Below are experts of layer 11 (counted from 0) of a mixture-of-experts language model. Rows are named router (the router's row for the expert) and show model dimensions 48-95. Each number is 128 + 24 x the weight over its row's rms, rounded and kept within 0 to 255. Numbers have three digits each.
After each expert's rows: "mostly gets" lists some tokens that are sent to it at least half of the time. This comes from a sample of Wikipedia text that the model never trained on.

# expert 2
router:091150137146143105161118110166085120108112140167151109099145121122092115102149115099144120165167108150144164132132159090148110158088134151128129
mostly gets: "0", "1", "2", "°", "; ", "00"

# expert 9
router:156144106146186108145122114116158137192134132162068116120152134189115154120152124140130110148083123101094128133116161133108116152158092137142080
mostly gets: " \"", " by", " at", " | \"", " from", " to"

# expert 14
router:153143084138085111080143092142101110130130108149094104086142163161167138106131120110114124153146112083109113128120158118101119148163108095108091
mostly gets: " J", " John", " K", " Z", " James", " William"

# expert 12
router:157147086107135182147153137079098157167104121139127137140125119081125137116110128119121089145124114155113119144111073113139128165147092110165156
mostly gets: " an", " of a", "ing a", " a", "ed a", " His"

# expert 11
router:149116149145168105143172096082078128114146117130131093122131173150110143105182112145067158129170101115109112117135104122133148113134119085134140
mostly gets: " St", " Bl", " Pl", " Sc", " sc", " =="

# expert 7
router:146103135120092151120132117104091095150124126097143126124079155094174143121148084140162144143108174133143145137114152123115149142162092129165150
mostly gets: "ang", "ber", "ib", "ig", "if", "ag"

# expert 4
router:179127140118080129098120115176102126118092143108119132113116111118153116151127120144158156110170177091114126145111148139103146131149166138115148
mostly gets: "ina", " John", " William", " George", " James", "ana"

# expert 13
router:123098115091073161124135130097158122098131111149136105114127143115140148111109094132155146088124144144102082137093157155147093112133189117105129
mostly gets: ", he", ", which", ", but", " they", ", who", " who"

# expert 15
router:104131102155165125163154134135138129099145133144102105127135089118159120095129103156154130165099108131153131166138146117138101108072149136077148
mostly gets: " (", "In ", " In ", "(", "\" (", " un"

# expert 5
router:063117139108146101110120155120158119134148136111148128152083155113094136163121130118120144112088120145129117134111134120136121108098132174164095
mostly gets: " has", " have", " being", " would", " to be", " up"

# expert 8
router:103181107172149105110144096123167169112097148173076093090150066114136125128124112134123173150128106142136124132126155102135120104107111105131062
mostly gets: ", with", "% | ", " with a", " f", " b", ", c"

# expert 3
router:132130146130090162146142152115110154085091113109126138115140078156161171147139159167124096118158134127157155125110089154159137114139138120101165
mostly gets: " World", " National", " American", " United States", " British", " International"

# expert 6
router:085133123109089123052139124124123090122119141142133126127144063118130144138090093120157140151102115131133135124122090134110129111099151155111128
mostly gets: " was", " had", " have", " as the", " has", " were"

# expert 0
router:126136135080086141113092141088156169102129108125150117163158161146087130136131169136127105094143125130148138134133113109168141136092174139116159
mostly gets: " that", " which", " this", ", which", " time", " season"

# expert 1
router:124132172153133110084120111166140098132160091118163153171137093125125074096118165132103138104129094167197156128129158110104100130125109104153167
mostly gets: "|  |", "| Total", "- Coordinates: ", "- •", "| Party", "- Country:"

# expert 10
router:162144142155165106153129104189156108158121121087118165108163142107117100126127133156138133145130112133137153128150120113154130139136130173128110
mostly gets: "\n\n", "\n", "==", ") |", "===", " |  |"